From a checkpoint of a small mixture-of-experts model trained on Wikipedia: 352 tanh GELU neurons an expert.
Below are experts of layer 4 (counted from 0) of a mixture-of-experts language model. Rows are named router (the router's row for the expert), up (a neuron's input weights, with its number), down (a neuron's output weights, with its number) and show model dimensions 0-159. Each number is 500 + 25 x the weight over its row's rms, rounded and kept within 0 to 999. Numbers have three digits each.
Before each expert's rows: a language model's description of what the expert responds to. This comes from a sample of Wikipedia text that the model never trained on.

# expert 2
What it handles: Conjunctions or, and, but in running text, plus fragments in tables, non-Latin scripts and chemical names, such as Or, eth.
router:490503512475496526533477522509516526532479463492487517449471495515465536467507479497537539502491472477514477477528479508506551534515524536511509450464518480494475531517523468460522524465497523519486513462460510550527509516549481488464538515472497504452495517501498537501517513510481525540486460489558491491466519506541549511537492520489525500474497525510531517503524459535511528538490514492492509495488517466469472490511504488527521515499494543518484496474555528534515508511485534
up0:495484476470477529509459546513565496513503477449484539494499537515476492491526499482469510492485484463485517506507488462481507529463525509474487489471507485491487500506505470473474525475478510531495518435509526530513462515535472485489497500468492502490512529501487507495501535475557485529475449485518508489456523505486538519517518507519553472463522520537522546510515445495515508525523511483549530494512521449507451487507495489534525521477502530522458489508506552517522509476528515
down0:492536539471466527504491469503540477498504481472479511489516489514480519450533504487526472556525502529492458472484439521484520543483516511487520496488516536468495492539503467504521523461509478509497530463453478522508500530526464514510515500485475548494510521542488530514457525558504533490499464499538478502496493486511545543495501497482500493472482521487531498453467488515523519514522495501501518523499491461477482482497489469538434476474495508519484532503501537558538493504504523
up1:510448519488548552519461462526514510500488460491460495469501473532520549476531475519506496482559510516499517490511460472478527547507497477523498490534504480496473537497501493487476500506491521534543488473469475515499492525518543486490509511486508497475482502524476515503489469495485535533483476483482519455519485494488495540554534499509481491500534490502489539461534458494470504518556501469539508512510544489503511476476546531533514463509515492459493429533504510506509505471502501
down1:505489532506488471502510529495514502470494515502463469526565447481479498489513449494472507501529471523453482514518502513535501522504507489542496518518505532527468526475515483505463504532542508498487517502484482490476528456498511449485510512491491477509483469533488481491500518466473518478438554457503546499485515482569472499501506481474501447505503524520487489486463501510537501490524507473528557484531504501485518494519495464502499478517550502462519558492478452472480509522521479
up2:494450507498494513514468489487495534548463476462540530482450533511460516509549489479528487536502486522491499427520478519501538543484534518514483488513461486501479527503486480496509517498505495528519505488514483494556479537526525498437525467468502506511505498454483514495533519507513488537502465539500490463516479551477550521528449478508532508480479477508520501479507494493487543504519491490527474493511535534546457523489507477521485487513484513523513514507493527545519481520528507
down2:496555504503470570464470483499470487520490455496465514542496507467474523443496499477549465468500511454493510467517530452519490514502509503465494474515503534497513493502472492482498478524520506471478495504474477514515471503482519480487485517478502472488467510493507493492485546511492487540506476533547472514529466521520465492519527502515474518478503485471452495486425487465503452510491486484492502515508532502485463448500475512529400505497503518506507515512512497501507484489515494
up3:480494475490530555527462502448509496502492520517526488531480483495509495479502501479500495505468481465483487478520527515454527472511548505523552488476500492537517535481454479458498515511479482525468480506490477523481526505492533517544531524537465495521494511496524510492525513491510466533464448524474479545488493490498508484485484452473486517526503485510519544500516494513480517506495518519470531490468477533495509534457523461537488546483517545538501542531513542467499499566510482
down3:492514459521509519518503513468475491502519525488454497534543503508480537503508501509489526453518490491494492547445533488482491487525516498578512457506493452500514490491496495496498523506518522481515521492475537517516464470528521486500523501519502506494523477490497506467537489528481491466527515485464479522513524507522509473518513543507505527459514500474488462562490517508483519489501491537471477501512477491476493525487500520537621538523515518531492493482519516480513542471542502
up4:514520529471486517507499558477507522514508500525523549530468522549506511483461508536519538524479483529505506501501473478469518556482522450502502521508541457524487497500512429474512497442544494510486507490505551527500516554509507524516480508495517480491471533503519504495494494514470494494481497534531516487483486517494516474554491471476534505473500523524513528454509467510470509491514521482507514541487505477524521471439460458535514478486464523484502499507540505513499486504539531
down4:509505502489488502472484518500476459536510528479475478497451514517510506483534509509462490513508495531485483524498504488530495516523489558495514490511533510551512478513526498482519503482477547503539493478504539540490443503537516530522494520511458520501523489479476492535552527509551475460479522492515498465491452516488497494513534486499489502513557548504496458488495482523495519527492533535498496502480461512513487506500479501420492490448531532525555509478530494508491465468495552
up5:454537497513539500517491520467472542494494492480538533483467525493418508490491491512496489479493528447517498463567496512472499488492509523535483495512489505525503492522508530475494503521521495495511498478466475511498471491493463545504547517489487538500514484503502511465476529504511465507482464483523506461435525539509534534494538483489481546480513492488518523496471478508515500545508478497533508497483507479437525504507517485551541559504484502528454487475473534497470489503508508
down5:488488513468480496522493513476502526543503419516493519520489522471492463535497488503513551469480485517510519470506495515495473516484510507498532497491500484507497456501529527485467464455469489471470510475498462508515478508491500545480486511517532509494513525481528520504540527474479539503484493479499525464439504462485500509495486494498490511491475508480518457455505489527521522463498512477471446445495514532491483487501489517458417529522504513561476497516480478521525479540481542
up6:461522499502462516503484502515521463493487458512503535488428535480489477486493509525436474480483508482542550449518497490490507508488521485475548485506516474499497535492453492492474540502550467525520475474486525533540515508513502485467526509501481466513486478488486475502522533514464470522487521494519488504471526485514509503519480527516534482483485520538520524480521473523475468525445512499478519542522486455462486514552504467505499535531479497505496459477520493519527520505539539
down6:464501492458507497491512488503499500484530509498453447500484498522454510497501473466479490486509503517525491518482497460545485480531503494518481456452516495522497525490502525493501560500500464459488504499461486488537494512555481493540583471511494518548495475488497506456465481475495478500565497515529484501547501535462472497484507472506478488452501509505491503481516507527535515463517502465494500516524469493482508492549485472459476534466488494493519501464490502518566499474502489
up7:545530529545517519526502504521513523512505477485489502509493541424492512492510478487492507485490524483473504517470500499467501541487487540542569521502471505505499531504476485503525517492495491554523524498513537513538490436475486518489522473495530485524500470473503494511484488462516502516481466473554488488502502501493484482514502507506495472492511487482511486526511528517502543481493534481540485571490488538513422499549506493470575489516488512485530478517512528494526466484522496
down7:487540526447503498465480480514485506484475489497511529487488483459533500504500493497473496477474515520488551463522517488519473504464503514584471502514482470485507484465498569513536517502509528487503552552511496494510490499506516509430515500509537499541503512460551495522499487497479509505518493527518501481507538487453528490501475500516505517505521529493498497473476527523491519521521498499487521516517484500476442513518489482501601503504527493495457479489463473489487500482465540
up8:497532511504505533486533488500512528497535509442490511496518492431490515462494501513508534518510541542497447522499499513476500540489470480531442491477525509528447541530470491528512560471477477509492475500462477501479495525469489484463528524497509521487484505545544522552465502522482481506511514500502508517499551501517500513516486474530456490506493489529548506478485491516489521473493542460498483494471495494536515512496447524542512503495538509538475486503524533495485514537469485
down8:522487506468480476531502463515495506437492499538470473487558504482492487473531530535520509479510514478503492481512522503508504453503452517527542502505513522523457516498494522518461437481477508502500476488496505512538549481485491531504478470464513484517501484502485522488510462513454534458475549519530531472491514504436479521525506444487519479423511507481483516454495501493536515504509507516504539521534470496495486472520514497498527479500513464487506517510526520496506474556509514
up9:448539487483533512481516504524480530533500507544508545497505483513530481447462508482502511466493488478471513483511521476508496550509499523513496507556474467489465538454500494475506521516507521485509491486470557509538476482479537484476507490492544506507473507528533518514539486507536509518480475508479498441501521538560490465509510492493548484478519515527506520554519520509510518499514516477478517505490498508490526510511501475557559540498471521518487521500534545479494465502463479
down9:479474511517509505498509502472523512524478480475502511491417496497482509499493518564489504540497474507498480516502488528473546506518483481500530534468497527509483444513542525510510488486472506499457518465518474501482484533470526478533488531503527504442514505474479470526445500509470515479513542530500471514488508484533511473510479519491512462493463495510462492559564468500502534491501473509527514550520469493501513552508505487498514418483498505506503514506532515543498486499518499
up10:529464496495472488489538509459498549524488499479486540509494454480488547492537481494548540543541488503514480442542480530492529559465470516563504496500512502512513493501491493507487493490507466506488517467500502480514443527497506500498542515474463494454496521512495531523476505551552457495498514480506515494511497529477513500540496507485510467494536538511481481498492432517500534480505528510538517489485507507493528482519510521568491517488446499501508521501496477526505482520488508
down10:521528545500501466521498530485497517493465514523513484509507461523456515518519521499495510496515515492535498516476487455523456494510506527529511507497508522520513493486489504495491518476509494459512478529485496506462458504554505515507473563524488497516502508495441536515493457443548495511469511488501492468456533504520494507482489505525535538489511504550501526490497486493505546480505498497506480452492465544501524483492515465489527507560467491483536453462470466551479546480481549
up11:499513476508521524517519477523535525491517526507502540479463475512416499496514455481493496464487464514515521464493480514468543482534515560453528499532498501508473490485537531498504514502477514497502536490480532472534527499508471510502484514497459502447499516482478512533522508498487454490452482557520473502484575495490526492482499477497513528479531453500520485490519490509481512529479530513516554477512485503542498534512459495514525477518516490553515494465490511513490506469506474
down11:533502477491526520457515539521476503500512516512507503550481445502506489490459478500533474510503516505471521477516501510505495548486521499458534524503515553523500519529473486546503522491495472468510491461484514469525478500497432530452480482482459498495502499506482502480447521522474498489480486530516513481527492528507530460478494519472498470490520514498503480518486482477486482470560494533497531457488482463513471500533496485514416462513484484487461520482472549469533505518473511
up12:503530494518540480523488481483540502506471470507511494467507520492514545492484505461506522529523490519506494534513428537480551480474496481539501464508521499484510475499524441518472488476480466530476518459470466512520519498516520499480500473458492482453470462490494507487486495467511488532521496520522501512504503492512558535496480518512563452498501552540534541522487453506494531494486536508466527485483542502516500450458518479497486513484528528504522472498481514508497482480496466
down12:515505535524509498482499492510490526450469505488500457491511495526554550471493521469502501456503499508489505487529481466506558488545487446491502554504517534486504506535512507500518458498499515483500504463471515487501499469481472473523467509504451503540484480497435520506528452493503529528494528465500509487505485469525525473481486512457533493480482504488491488466463504516520528505503508516454512484513506501504491499536497514466442531546523544480532488503454454541479469485527478
up13:437465538501478501541500507445480508534458442488520532467474516509494466482486540518521462539465483525454493457530532545517521540484528474531476504525513473465487503535489423492537557489485508495486494490502550488514503510502566522484506529513518502518488516510483503513506534515498514488513446492497499485492545495472504520477475509538535488466500512511503501550481476506520522487494509482508505487506513534503508491529497487493516500495493512517476500519514494493511543481448499
down13:466507468513503504538535507524465490517514496479506500514513485505483502514476478496513470499496505506465507483514524502488500516483461537420524481445501550492553501513505488456521491467504498488521495478489500519467487520535491497505550487489463513487487462481486507509546511465547505474483528456532493526481471513518525533522531494514455539494497491446516483502485518493516539517534476524527534523490485490518515534482543462505422482523482465504493512485508456526453527514516518
up14:486510537480488490482470449501448501568501522531476481476482499463487510485524467499537576458498504497544471530521499502497535529506485512527497468462530486507453498522500481524530493479510507481508491465497524495488503475538523503544502515463495507474479509514484526487498523486564547478510503492551495497485469494535497490534529469509506467473497505536495535491500489504487500487521518490500510542487477471527469506561469502519541493481482503499522491505548528512521511481561523
down14:482481499535529548491500506539495536487532512477503489529506519576478509443503524510487492513486489510497495504475546465507488510456487455515488479495467445528538518480489534466478483523484516510523524512518499519513507499465553506463494551526497504483499480494494480501493507528460514529495523473479501502529543469493468496534503509513527485498505492508457483492497488503481486479546469507507512518466485510476530468496498496481567506488503531474529487472470526525460518481463417
up15:559522516468509523522479521488558496494466473478486484511475477511490545495503481464479492484532468490506503487476420510492538482528478527489501507469502496447529503555559504495506488509484517537495533495477502484528491498475477513483483464478497508438475472473477492491544524499475543477508495480544513504496508484508518541527498486493496480412489488525527514470503503509499532499516516536492523461505492463516497463506553497527497538489488484506476476501477490529493502487477534
down15:484467498496484493547516481513508502497546517516458483543516467541512464518516545496470486502499505467504523505481515519544521529527474462481496485483458494501527516517433542529466511525563490523521478469449497497501491492510515475493488528480469531494498470484482486504484458489542480530470484482485481472506497454473488477471475511484531496475480489542491477454480539540493488473520420489523505500489518484518477500510458482499470506500520495508463515504460510465515494540499486
up16:499455489549493535539497518469521473477502513479461501442472518509453519488508491469519481508499460526503469475500486478473504525529510543496521429499501462466508505514504519476514517475478490488516534485473527509506515475470499460444571469494435495512521548513504495517481497480513443500539464537469527477485493518498509489481492466461513485519496488491493495491444515530502516493533513520502487466511524543475524459517493484517526494524493488489535493503509514538498500511476488
down16:489458482474469514509526463534486524495490505465504534531522534521510482504514518515521521482477518498496474523512536520463508495439462527424517472506469547511531493482524518504512480491485536512466510495529518559465509500499551509497519460518509521462529476505508527499489493462489492481503509529507491501495520482494535496512501491467477473522515518462512508510528558506506502516523522476487518536488522506551500502495506505515387525504500517516517492527469474509505496453492476
up17:507456519523512510491506507471470548534500523478502521518482525542499500461495518506516490522503474452466497507511473489485524488483509537544521496496559504493478485536524416479529477475474480513508500493517528512480516564477494533467487476517491531503492506484492510475483538464479493456513489455514546497510517556524516533508516486491502506497493551549499498473492490514508486507533541505533482490462488477480505516527533478524516516503491554497504555488538510511542503460472508
down17:537508500530568512514484525508492464498529504517480497516528541556519504524470515502505566521509504543506509467487445495497513522500499476502530524519501544461494500518537474526424482525503527509523540440453508505530497494492486468492503480504512518523542479506458500529496529484493478499499519488490523479504510516492542501497466516484533494554515507474471522489494490502486522533449518472463535483519488459498524533518493499497458505493499485478490516488544477459484469489498534
up18:465573490471535479500496474538492528475506481486525502460554510525479496405466514550496479513532505470482477486492468470503501485498504519525529442495480485508485514520493492463521519462497483494511484508502487496491506486511474507474541485450480490504503538533483545508453507479480459532489498487536519488490550504536496489500470514523474485487498487484512526486471494500515531546463474499480478514491518460474498527500483517474528487540506530525529513476523513499481482534478545
down18:474508484517477499458556490442491497489509495503487509482519501518496506515529498449480510510508518491493469480504554505522511501549492475450476494457520514512488536496480490483556495534508492496482554465533513471515571549467500472496515472493440513492501491475492502523501495503544475522470530494444487487488462513501484478535468500488517510497517478502494503492539553507504485493516516491511500477499492523527517504520488541488436457483460494484424509516500474495511485474509497
up19:465495494489513485462481459503521499497447478491532508469461521491471534465486513468461497514510492517475485475491519499511512559484496473480473481506522481487535548480489508520520507498448475503512522500485507520523488520491493525429538484479475491494488559481537466485512531532499481501545494511468495509498519530512527517490490501500512521497500492475519483491528518513528508548485494539527461490431515518492509477479473490549439548506459501519502528505478463552484482481462485
down19:508491507518515507475471503513501510538493502482519506494502491478504510500514478520509465467475511497498480448500481523531491462495469515425494510462515552508509489483480464502491466477540493473504525489504473539445516482502516493508519513472489475442548481499525501480498502468464494503494529458505518506517502505513514516539500503486472483449484497453480519539484529525524472521498517485497495505525504509489512507481492516508343505497489506488484514517491503484469506517504480
up20:450488481496503492532475508431489507502486465504477538510485521456520508510506477499476503489512510509514515532511476527460536535500487496537506489527556439486514515500498516491530517482445452546518524481493535474511486545498473519515521490500473518478470546498529487491483522461546550485496481495512493507490504502468507520490506471502522523465474500524498495513487538527527449496500525499531479509444502467547528469527490511499475507490528501483451509437481491508527498466477478
down20:488481478473519503491483476462509510524509468501532521513464512458519501490527513485472538478473505492506509494511533508486458505518482522388481524565508477480533474514503482489468559531463502502473542520455501464496501487508511510460518475510493472408503523531517477473518457499514501479504506490467501512512474498524499525507515512499501501486491469515508496532484507485499480476538472481521494489494517517489482533472492515521437485515511465510509470497534559497493511507490493
up21:512472477487467509518471574454512511525454453475509523504505507529501491495533505492531545510514492499477510457476468513496552532488471486508498487525532484506529478509496491477485538503513474510528491477506520494552495507524468493498520524441475494511497520520502512482484528527490507467526527503525491488508501548528571475492507526483494512483526473511483517484544438498540529489509466506490493505442490530512511494524542467525458489519508519515563494516514490504522497478499550
down21:559487510476526457485433450448519492489479505512501509491533477477499533532505540527513556510510447503460507527463483496478464479453475529517533501496470431503489491483489501476475509522511489524522478474498493493517544509484479488502523528486488498493480476442505542475489466530492549508520510507496482513516526466527474529519509509480492513495522479522495477491536447496488525487479531482520471485530504532511457486488529519507524500447515486479519485482526497495480533479513511
up22:454482528498509508544503462480527501508465504495525536505495508500504495465525519526532549535516443504469509491502478548468526488487515508457521492503511493535467490516501509500487490495499500503484503496489540534524542538489502499493501479436507483516503530477516579484479548541515468490544532455547511517512498522530492491479480475482479502462520485480506452498487496502513515525476541501512464526450505524501484507484521488486515553497507543519535538514530491528478501448506502
down22:520501531499524492518496475488501468493504524514496502474523500507494453486504495528512510516511560532446519489486531515477480530490513462454470507520462522562498518502461511513481486511476463521502473497509489537526531500524488446489481540498487522436487478507532484500472475513462491492514495470494507482482457492539453518552512513454486520513540478483497487504507495499528513452474510502529530504535456503483495475497488482512412470494476543499489485488542476509472495527496519
up23:474443463520532490518542515451477496505489493484499493483502562473434535481504518463523488511502497544480473471499503515472515521485460486513459473518535493512485517484489478502500514512496460509502553479483513477495480516487548505505515468470466527494500501518501490516515538463508495500483481488466489482498520508508524540479483481481531486501515514477483494496475546571542503477517467515558483463466510523517546498517457476473484488485531471543497523516467476502467476509462482
down23:484511485492485508511503483488490532534499512503492499486472526509500492510503504481491514474496507482524497514512487509527498519518516512366492499515508516467557494500500467506491496488506495492500499498486516510493489518498510505506479476509476485500500513517499486500518503473502478476491487529495519506494502499485529523485498520531509498496521512495499495517512536508499488536524513481497498493498525510521527517491504481511289502489491499511484482484501494504500500518511513
up24:496505512540486505511491527531510507503500511464483516455471508521499538469524536520524490537482506488505502539492486452455512453508493553476548460514491461529477517529507517506528483501502471500520485521497531464510527466504492530505477489489504489498472538471454518505500508510490497473449478545514468485476526464537492517515539505522509501485572448537517486454521487487458492556491511518475488510496521491502480481502510516538466527505495513514495499464498554476529482517518550
down24:502526525507489509484501504457538459487509504515508514533529490542481533466538497490514548522481499475512490501517553447448451513474522501493511514515494536511496509573502551492513505476510490518493489498499477478479514506505461523482462557514487443524477480525514465458478514473472468519525475499527497468454490519512475501475485449512512501512488478509483524481523500545500490523501519482528490478525466458433520506481473511456523467506483524485541497519493478500508496519511504
up25:516510485512554523492458474475494502550457454488535471504511544518473514486501478524504502438504524453449489498527495517481543521482522469525510447499494514516517507516495513459525527499524506532510524487481491531459482512486480520463517538515443526483471513494535476486538520497475489505528480497541499490461524498458535537524476491501471558485474521492512526527514497485537526508520481470496516490480455492500520477504486527474527502509490492531466512450501494481529518465484519
down25:501474517443474516493511525523519467527471486485494466491476502552471533466464541484505497469475464490502513508504536493488488503506504516510510487472534531515510460465463502526539472484501480467553525442508540520507459445474524501536485515509490509474489499468464494510483536516473495479488522470498484486521518507475471460514547550501507518539484517509500461467540510505475506509514455496491547542497475530516539538480494485454517498495504529509490473503477494528462515505483529
up26:500489496429511527514450525507523525497437485480491479494486456458504508466510456522476475536548481467518501490541531481503541508502512533532505486504493493490496515485503454495508503512490522499489516476507524506477527523533510526445494487510531495466508513520497494491497464500519471510499483450529518541483539532498519496495510508512460488478509474489497479516526520516469537535498517515481522466453526505530483467473507470480507517545477553525528529473536492517468459486464554
down26:538515471496504521582503503477562460490514488521484481528501489531525474461504487513527521519495477531472516493494472529523483536537495518502484475513503524500496515512516498535490445442489519521540528529493487539513494486515472540504482513520470500503538457489475534503529516483462490483486511505508502503488470495489474543505502495474481518485521526490515455439484460488501467515480494489480504434512500558512483534502476481478432476506466495488514487504464508458521497490489506
up27:478502466473506471535520428437516520519431495466497509506492530545507524471550492507511494539530474541475494545544481512454548486476508497475504458499533475502485472543529497521513539531490477522480562498475505506509522505499564495492515458470497497499485523475505533486504522494531449513503504467493527523523530513485513528482505518494493512458522504494532494511475520526481517512458478472534493503487534504491500474469499506479493504507508476495503521498484487545478496474488493
down27:472517513499496481501459480477506513543514498514497439484480512497491516468541472485490507507475532511524485500481511507510497550483510511436477493525497583499543512500554467518488499499488526493508475513498489523514484505513508489460486473536500525529494506524473472526538486495505509505509485483525482498539484462480500520477506511528515510481503511517479474540468508483502530475494502489531476506510545522497497486477510513518349499511487474511476513481482514494497504531485483
up28:481523522497488513537509498508516545504527509498512471460499500515485472475559425513488508490534485475546471476461495500471485505525516490502483508485513479550468492549503448532562510470538520509491530503507482541514481488524476508496507509532454575486477498503478530513468500482515480502530508491494558516482514553535500476462504463528491457458501515529515524506500498488508540514495506499492544509503484492482499514491494504489507508512497501502450511475554501528484524474462495
down28:512535525497500507456456509499491488529496507526491536502514517492481501498533501456472529493505507485538527549501538495501484491567529517491463514514482471487518526505500490521512507526522462490489543516516489558505463476532474522498543464501487516478514542466487531519488508494475487494507492452430517463501486497509497487528493494512532461451544490486455484492454494493532568462476468489516517483465477527475516514472501486515471519520466522495470464474507479468509484476498515
up29:537518462503560524516470529477468505497483462509502484464464492542481519502539504484464529473516489502521481473527473488482509482542521539489519511528490503498494499502526522444492520486526491533473540491485454513533454461510502469488484463469483500511511493516489492567503540536512459519438487507510512514488489510460517501488513537508533485546498497468462538487531497503525492500538493498481508432488524502517460466506511520500528509485484518493514504472499498536462498538476525
down29:495531522482498512518486504506462465487501512459488502522491524452510521524483499537516533502488533501486493501542485452499504537504515473468494487493479472473467470489531511510529456508505495509541497493453532463498538520529460501562489495513529472561489521503523526528506503511495511483518512496535468497502532506549455528503469522508543452501471481487458455497505507471515483557512536495499520494504547499472564529509509491497473483494509502547499460523519502451536489488511487
up30:495490507481495509468499519486483458476532527494481498478467468479479524474494527505530523490488478535488550529485475474492506546553499500512471465495497509478497519515511522485507510477519507473553455500468520498482523506529469507506522533513500467468519517495461516509492480501496503509515475519490482521454532477529522529538497546576512514473479448534470500491522502515495488509482518475545494493518498450464436513537509484512576493472494486484426496508487504493513516505516508
down30:485448493491496508485487504489515522491513480510473515509488469460499461461529534489536486545526521526470498525496488526492540496514495507489505496445457553511504471478499510528513434514502498493504470501543466514474444520525469504515472494531518522543495549508533532506540519534443498499521477480486456494476521494486447507466454521485497529482493458513481493520536486458508514524483485553498488487505523524509487509506532496483541494543453533514498523524490507498525515521503511
up31:451501522460503533508510512492502530505483512510484476488513490464509469470494503540509487530535513485484499529556488477506521529492474499505516457506478494477511486506529457503527498513523555500513556458500560499494524472529494480514493498517543516477503519518492498522511540521519513490495486533522498520507515505529496486492508453554487471509523526536517515518497535498511494518477528478463526548471513474538468517520463511531477539542516518541547466505537509483555516520456544
down31:481472488521523502500531502530488511490530494477531504486488480476470515482486441495477482475493500495493512552524448469465527489519502509492482524490514491523475499473518518442496521433501510475456509495503450503481491483532486514534557459506537511508524502498467479498445503492488513526544492530477510491482491495474497513498504489539513548495478508476466496518533502469538493502500497556538500512524507502521491509528521485467504533529518552457503554496498499501434514502473444
up32:512527470494512529514510440515524526508471480506468504492502500470458514500560409530514493451514474493474499485510512502509515504537513482516552493534513474536549516537519511485520496493511506494518531511485509473537516470504468513461514475470514475503535515487493531532526507495489532548427451515511522484507523504478518493481487484522518498495528488466497477520531462529497508565539521519493476460479498502494515489506493500530484460510480510514502490467519489545508527485505473
down32:517519495496541493489507526505471483489474498506481506493520441509490498478501529495522517499522476479447554521492489500496462512508504491459438511498514530490512514497476502501517439515492472464490550441510492474512533465489444535492530491512492496530533500493494497510510512524492513494449556513501515468529507469495477496504481566483517474488495496483465548490482482525505509487487497505505536476480487493483473518500526477493397492499469512529491483468485464492473513518450495
up33:501571468484532509454494495483479550488468510494517477485452515530502521503521457478480519514490455453525501505539500533482538480494544479460503480483481504537512479513472497509513504443493527511487505506495473534475526483471445544519515500483519523471466501489489548487520501528572505494489519510534497498448506477476515502475521514539548512477528475497508520498497502514503503507500519462477518545493494503517484511501510507507507500469521528483485507544509551478528497489565488
down33:547454508522538491539490493504524477482481531501528508452497539509523496518487498507504527497495513491509529503487460501519478512495507527581493478488505476444492460495487504492497516485470520491506501535538534504440507486516475519516465534508486474523525482487469526510548497490536546508485521502492515489501496520462512500524505543523475494558533503508518546552501477499489513511500540469450537476454496489513491514478526507501587503510508509487524499492488484541522464495502525
up34:530516481491525517501464506458498496534528504489515511525474463527498471483489481450479458517494511479451530516485506497508522502556511514477511469520512533427515503474489477464500490476500542515529524501504496504520531518539526500460551499508533557497486484520560486510485502468506533462469482528510496487481516516525514513490472511480531518491432525480537506509453462508464462545489507534491508511485535486453494481483506471503528486480519507541520504491518525521528515522516495
down34:506502524470478527498533518479507496459515543500477493540527495478469504511516565494524492526519529507542493503486494537507488500512541520472496543557506470472510508490520513526516485508485506498475506455502513461480527508529485493477522501548496489561471529518547520499513508523494476505541511494505521484522510518497490544531523492494485479503569515490495522488540484536509534500462524467527510471525482506495516474507509482563466500473465457471466495501550460502492515447510468
up35:467513488494515606497443524501524496506481506486482464490486504531491505490495528495497524545524535517485463431490506541495492500470558501507499467511508436507491503549510476489510532501469534506510523480502500452510490493522474551463518497503476479498449507512505493496517480500492479523519464555471473469486470492536479517484445500481525516483545458514535512471485513510505486496488483504486541487469524500464486519490477499541472503498500512490496468500514491522517500479499477
down35:510484528489500500478487494513502494481492486473540523490543501448468506573491490505526526514470453506434493515505535468476482530462494467508491491533519535507470487476495518515486483522551481465501490558500445538486516491467511521473504528487480514491529463531530486492484485507511497473531479495502477554465518470475544520504469487414524524479505496522519486518513496459506522514491494540500488517510511465529494514530504477473497489514479523445517462495491523481505505503514505
up36:494539513490501529508501499514518526516462517514493514495468494495497526470498548486498507483489518502512518506485494539500502522486503543497498508514511499491468537514514419474504485513466436496499513455473524505476459550510522531516511440494528526463482515517480461510526493467555496506509475443490452482487518455490534516491482490501536490482518482510508524470564499496516509516547532528490488442483502462512507485500505476531503547557521508531500519477497493516518506467480533
down36:444489526464486516461507512460521517527507486503503472510520504509516530538505454459488487486508521506476503513521519510537501472481503505460483503470534524531509494502470459499524514487513456484508478497493471518473495462477490496494531472472464532490555482493472492506487512517510458576462487477485490488493466471477527518495496499507492482493532512471468495529466537510498489481480485522491517514481506488531494511526513515473388525499474474498466531451508526485483542532475490
up37:483480516444480534493511477507450528495477498514517504532483510510490491491514457496497513484534514461545518516488511494514509495545510520470511503465467499511472496525520543476517474479524542492496551457495524486504503505457480507528468488494511517535516451457466519491493545542525485490463505481519510523450506557483509550465485538483473514475488493513505526537523516503500506515567503461539482556515508482508469527502506541461515509532496488506524479482516536503501504460518497
down37:517471477508501521466504494543494472484492485519483516470518485454504469530511525473500496494474490488507509486509516521509506500502515491582487499497543488475498487532495561488513502486498486551520505525535532499503504497473528497526509502500542469495510519506524526501497476531476496520517461524505491500486527515462473487465498508522492522525497542480527494516504509480505487515474495498482509494505474464508483515503476485545671495486492488491511518469498492526497478524511512
up38:524463490459499486486462511492496504498484506468549496494479481500485487501528495510525492515475525462469507440479512497524510467505505501529525482534510465507468536480513472486484545484496522507512526504504530498511517479510499528443511451451502523489505487510495516456549458530492499535440488512498478509542501511504477514538442545549479442519492505505480472518499470545504521526484511489548536482448513509502500503486487435487508498513489491468516499513547523522509470503480479
down38:497517484507495474512502470514495495500523475521504499484468508505504448509533546446455489444500497482427518495497478467526479497488492450474479506472530516519530521495501525498523495508502514477493507529542497533520497496516507541506475506492488488514500518472479506504483489484501490480492484508509487474522517509487481529506461476504515478518477507496488472475474500515491469521477511515502504549488438499492506500473465420503376505518477499459476523497481511498552467489463510
up39:470494486444483470536448498500481553560506516465531502552477539468505519483539484510506521512487484517523471527525437493513512531532556503508480460493480504538487488500530461483487490492500518486498492497515488530494458493529475482505538483461486479488507526504544561486511516509515549533493535512535505511478493485523532498509439509507480472528519480497521514480484513493488512505466504469518503500477525471499482532468487526461495458536491519510483502512525500496476481551492533
down39:515477549470539535508511512506464530516478470463495539550505469480507504544501509475500483489534496503474510478449474455489504492507521505488449481539513529504500456524457516500487489518493464529496504486476493515507482530494494528537463461494507496495490527510520515513479483532500518527543501516493445540503512485499511539513506480527436461487523509497469546484482499524510523544461482496475489485462489497438516544532500522513517470482506531503498465470508512511488498531496437
up40:472505468471515482479507491512514530531485487506516516487507497468498497506516518500464569528538491491532458536503451535506519527490500501513501460522476521494529492533494479522476515453486523480499502447535515515475532536514460541513500473472516490487447504450498522502474502525507510470502515505522513531522486471503515526502432500474501490500533474565497538502514507517484481527520529485492484480482485493480480498523494507524498516496488500538548503491463515503567458450553532
down40:511497495498538512539508523529513496518485483537480479485489481535484510551460488541511520492448500483515492481481484464494495487488512470565504493505499514505442489523482512480499495482530491513533531490486517504517501504508501531555491508499454452500505458483488500509532470491508526501465515518517479472491504498511488527466496510520504503524500506495490531488469476475463520482523534469454509524487535466538492556480566509494604481499510504483506504472527484529526445487529510
up41:510506484476516546530457529472513500477504498495494493503458490500491493488525501516517512562536506511471454470511466533485493505484553496544496499514498442471542540488479519504512501462502456529514500510472519504529477507487458514455489458524518495502479500520496517489478496454450493518465461484506475469437503539532499524496480474494501523481491503525496494442493479511512518497521522520494480457479525534431534492502471501524482512510469487535478517447530509502529510474496490
down41:504466508539555495501505490492508480515512457510505525512514521504483492510479502515514502487538501488446525507479489503468463479505423509438511528445516501489488445519497514495484532560472497489495510483485447502483488504503495477480481541517476517498487504491531473490440511521467524500495533518507489500524477453491484514494495482495536522536524520520544508465496428501511541520440503514521516458537475479524506499504509485507476513496540497482500479486501544502517459502546508
up42:499515501472503529568519484526529500521480486483497486488482536486501495475472483547521522499510512455525478498538458513487523495498529490528520497500467473505479535513477492500497481478492513534557508478492481518531461493517476513470501516498515507512503476525490488508514490509511561497438479495548506449501511544490504523545499503479539488459495543496535518514535480505524491520493529470514534484462510485487469437502487468508563463503503525453509498481537481542495504477445500
down42:547502504512489528537479505535496510501509514505482548487499505475442537461548520471508522469516489485526485517489473531522544536523526477440510476467502520498468526528490468480513501492512510523518494476463474496534469470518485484474512503423479495486503503499469532494506514511499545499478483513496465505479484522567537548526500499495510492458514519485529512497504497531527501536522515488490482485464530492476467492507493474520432496498517529511513489452538486538527519521478468